python train.py --learning_rate=0.00649 --beta1=0.93 --lr_head=0.00758
Below are experts of layer 2 (counted from 0) of a mixture-of-experts language model. Rows are named router (the router's row for the expert) and show model dimensions 0-63. Each number is 50 + 10 x the weight over its row's rms, rounded and kept within 0 to 99.
After each expert's rows: a language model's description of what the expert responds to. This comes from a sample of Wikipedia text that the model never trained on.

# expert 5
router:64 43 34 55 57 50 54 33 64 53 73 43 40 47 55 52 48 37 50 60 31 43 48 49 44 39 47 36 70 54 49 45 41 38 44 58 46 66 57 51 50 41 44 56 32 56 48 57 40 51 51 39 49 35 56 39 25 47 57 41 41 53 50 43
It responds to: Wiki heading markers like ==History== and ===Backstory===, plus pipe separators and closing parentheses in tables and infobox lists.

# expert 3
router:39 43 50 55 63 47 51 39 57 50 46 57 55 66 41 55 40 58 48 55 35 47 34 41 57 56 41 40 37 42 54 32 46 32 59 37 36 52 57 50 51 28 67 61 59 66 49 45 29 55 51 44 52 53 60 38 46 42 45 49 52 63 54 38
It responds to: First digit of years after commas, pipes or parentheses (1 of 1951, 2 of 2014), plus subject pronouns he, she, it, him.

# expert 0
router:24 36 52 37 69 58 52 56 38 62 49 62 38 55 32 60 41 71 41 52 55 44 61 67 30 46 54 53 64 52 35 48 57 46 43 52 60 56 65 48 51 37 46 61 62 61 67 46 53 40 56 47 54 53 37 44 46 34 39 43 36 53 63 31
It responds to: Nouns after the, often -ization/-ability/-ration suffixed, in technical or economic prose, such as value, production, construction, temperature.

# expert 9
router:51 45 51 49 71 50 58 44 47 45 48 44 34 54 40 50 39 49 55 51 64 53 54 38 55 47 60 40 49 51 48 47 46 36 46 73 47 49 47 55 60 50 41 45 29 65 42 52 44 38 64 56 42 52 55 44 50 38 48 52 43 50 64 40
It responds to: Possessives and modifiers opening a noun phrase after verbs or prepositions, such as his, their, its, other, previous, numerous.

# expert 4
router:49 74 43 65 67 48 71 46 54 59 62 54 41 52 48 58 48 54 59 50 49 58 36 57 64 42 48 51 57 53 29 40 44 40 63 49 71 68 40 40 53 42 63 73 44 52 55 44 60 27 61 45 49 40 47 53 44 41 58 34 41 48 43 43
It responds to: Spaced function tokens right before numbers, mostly in, commas and month names before years or days, e.g. in 1926, In November 2022, 1, 1935.

# expert 17
router:50 67 60 51 54 57 42 67 51 48 46 64 34 65 58 51 47 54 47 52 42 33 49 63 52 54 56 51 53 58 40 38 57 45 40 43 49 64 53 62 46 57 66 64 47 73 57 45 45 42 60 40 60 45 33 49 51 54 50 45 49 39 49 40
It responds to: Single capital letters opening a name or word, often after a line break, list dash or pipe, such as T, B, P.

# expert 23
router:50 38 42 56 76 62 39 44 59 52 35 45 41 50 51 61 46 35 67 42 47 44 43 43 43 49 78 39 45 62 29 40 50 43 56 67 53 52 53 56 45 43 70 42 38 63 54 54 36 46 70 61 50 46 34 37 49 42 60 41 46 43 51 40
It responds to: Accented or non-Latin characters inside foreign names (é, á, ö, Cyrillic, Chinese), plus possessive 's and pronouns like his, her.

# expert 7
router:50 50 31 51 51 60 47 38 58 58 54 36 42 32 55 59 38 48 63 42 41 44 57 56 59 38 57 34 60 56 52 36 53 29 58 67 59 42 52 45 49 45 38 59 52 57 66 45 58 44 56 62 49 43 60 52 44 42 42 25 31 47 60 40
It responds to: Word-final pieces like ing, es, s, in, ville and ton closing surnames, places and words, often in tables before a | cell divider.

# expert 27
router:49 45 30 30 55 52 41 66 49 55 54 46 32 58 59 56 58 62 51 48 46 38 46 41 37 39 49 50 50 45 35 53 42 41 47 55 56 59 62 48 45 51 59 49 45 46 63 37 46 48 59 42 41 55 50 60 58 51 61 41 46 55 60 35
It responds to: Nouns after possessives or the, such as brother, father, grandfather, year, weeks, second, first, head, in biographies.

# expert 10
router:53 41 42 47 61 62 52 41 49 64 36 47 50 45 50 53 42 58 66 49 39 28 56 48 52 35 55 43 52 59 37 44 57 35 48 55 48 62 48 54 43 36 49 51 35 50 57 46 43 54 61 52 41 45 26 60 36 35 54 35 33 54 51 37
It responds to: Single consonants and short pieces such as v, c, p and ov at word starts, plus raw bytes of Chinese, Thai and Greek characters.

# expert 13
router:39 45 30 40 51 51 46 53 59 56 62 42 42 56 42 56 52 64 44 38 52 48 50 52 58 41 66 34 68 44 39 48 47 46 42 55 63 59 47 33 57 59 57 51 58 73 53 46 62 50 49 46 53 44 62 48 40 45 56 44 50 52 44 43
It responds to: Nouns naming a subject or category, e.g. album, election, song, family, arts, often ending infobox labels, section headings or is-a definitions.

# expert 30
router:38 53 35 35 53 60 66 61 59 62 60 57 53 47 41 45 44 43 50 39 34 50 49 54 54 56 58 51 64 32 54 70 45 50 37 50 56 49 34 48 53 48 31 41 48 56 47 54 47 48 50 54 60 63 46 72 28 57 66 50 51 41 45 36
It responds to: Prepositions and the, often fused as in the, of the, after nouns or closing parentheses, such as in, for, by.

# expert 12
router:24 56 56 43 58 50 70 48 56 57 59 54 43 53 39 51 64 42 54 57 53 40 31 65 49 61 50 44 65 63 41 49 47 40 59 57 52 60 56 45 41 44 52 29 46 63 48 39 49 50 52 64 56 60 42 55 40 57 55 57 34 39 62 40
It responds to: Commas, and, or, that, closing parentheses joining list items or clauses, plus table pipes and LaTeX subscripts.

# expert 8
router:33 51 34 52 63 58 71 57 49 63 58 52 45 45 46 55 52 53 60 48 42 46 53 36 41 43 71 41 45 56 45 38 38 35 54 59 48 56 71 50 34 18 59 32 52 59 52 48 63 35 68 57 49 62 32 56 45 39 69 46 44 54 58 47
It responds to: Common male first names starting a person's name, such as John, William, Edward, plus biography words like was, is, -ed.

# expert 26
router:38 45 42 51 54 52 47 56 58 49 47 37 49 52 46 66 40 49 53 42 38 44 37 68 58 46 72 52 61 49 23 39 47 32 48 74 52 48 49 48 42 57 51 41 45 78 62 43 44 37 44 53 42 36 59 55 53 38 69 38 40 42 43 43
It responds to: Opening pieces of surnames and given names, often right after a table pipe: Mc, Sch, Sh, W, Will, and Thai bytes.

# expert 31
router:43 43 54 35 60 55 48 47 60 55 49 53 53 49 63 63 54 48 50 44 46 55 40 52 67 52 59 41 55 26 49 31 68 47 31 54 52 35 46 55 59 57 53 72 43 68 50 39 60 65 48 38 66 42 43 43 44 52 73 46 33 51 57 42
It responds to: First letter or onset of a word after a space, heading marks or pipe, e.g. ==F-uture, ===W-IN, Fort W-orth, sp-ices.

# expert 14
router:40 58 57 40 66 70 43 50 54 52 39 45 43 42 57 55 37 53 53 41 54 34 52 68 37 53 58 48 50 55 32 48 59 53 44 51 44 53 73 28 53 40 48 50 54 59 63 52 66 53 57 43 34 45 51 64 30 47 39 39 28 41 70 39
It responds to: Plural and nominal suffixes ending nouns in prose, such as -ions, -ers, -ings, -ances; also whole plural nouns like forces, players.

# expert 18
router:54 40 47 45 51 75 56 40 45 42 46 47 39 39 32 51 50 45 72 53 37 41 49 73 46 44 59 39 78 53 40 50 48 50 34 44 55 46 56 55 45 40 47 51 45 65 58 58 61 41 51 50 38 46 35 57 45 36 45 40 12 43 60 45
It responds to: Opening pieces of capitalized names or words, often after list dashes, such as Ar in Arctic, Arundel, Maur, Ter, Non.

# expert 16
router:63 50 41 44 57 63 51 39 42 51 33 54 48 36 53 51 32 44 53 51 44 43 37 69 40 51 63 40 60 46 46 32 41 50 61 64 56 65 62 42 42 33 44 51 47 45 55 55 44 48 66 39 48 66 50 59 39 61 53 44 35 64 48 47
It responds to: Sentence-final word-plus-period tokens like years., ing. and ". in biographical prose, plus clause openers like , but, While, Despite, that.

# expert 28
router:66 38 67 49 50 51 61 71 35 53 48 59 50 31 63 55 53 42 56 36 44 44 42 50 52 43 48 36 60 34 33 55 43 55 63 57 55 64 43 57 85 46 46 48 46 64 58 44 47 45 44 60 51 56 44 67 63 54 43 54 42 53 54 46
It responds to: Pipe separators, periods, en dashes and semicolons between numbers in sports standings and statistics tables, e.g. 0 | 5, 4.3, May 1831.

# expert 24
router:37 58 60 52 61 53 52 67 57 62 45 45 53 46 45 51 54 40 49 48 42 51 64 62 33 47 44 55 47 51 39 44 58 50 40 55 57 72 72 51 64 35 52 61 53 58 38 47 47 51 45 67 40 48 50 70 52 50 35 46 49 57 58 34
It responds to: Copulas, modals and negation in explanatory prose, such as are, was not, can be, may also be, plus following predicate words.

# expert 22
router:43 39 24 44 54 59 46 56 77 63 44 53 39 58 61 61 41 47 53 46 44 39 54 50 63 22 60 41 53 62 40 33 61 48 64 57 55 57 40 74 36 53 59 45 43 52 64 33 42 51 35 29 56 57 56 58 39 43 58 32 44 51 43 51
It responds to: Vowel-heavy syllables inside South Asian, Slavic and Arabic names, such as uri, ari, ik, plus hyphens in football scores like 2-0.

# expert 25
router:44 48 44 59 58 61 49 43 49 73 43 57 44 25 50 66 34 45 66 51 37 45 57 37 59 28 47 41 63 58 33 43 47 40 53 66 60 56 65 57 44 47 43 55 48 53 54 58 49 54 71 65 45 38 46 58 49 45 58 29 39 43 43 46
It responds to: Word stems before an inflection in narrative biography, e.g. strik-er, perform-ed, act-ed, do-zens, often following he or his.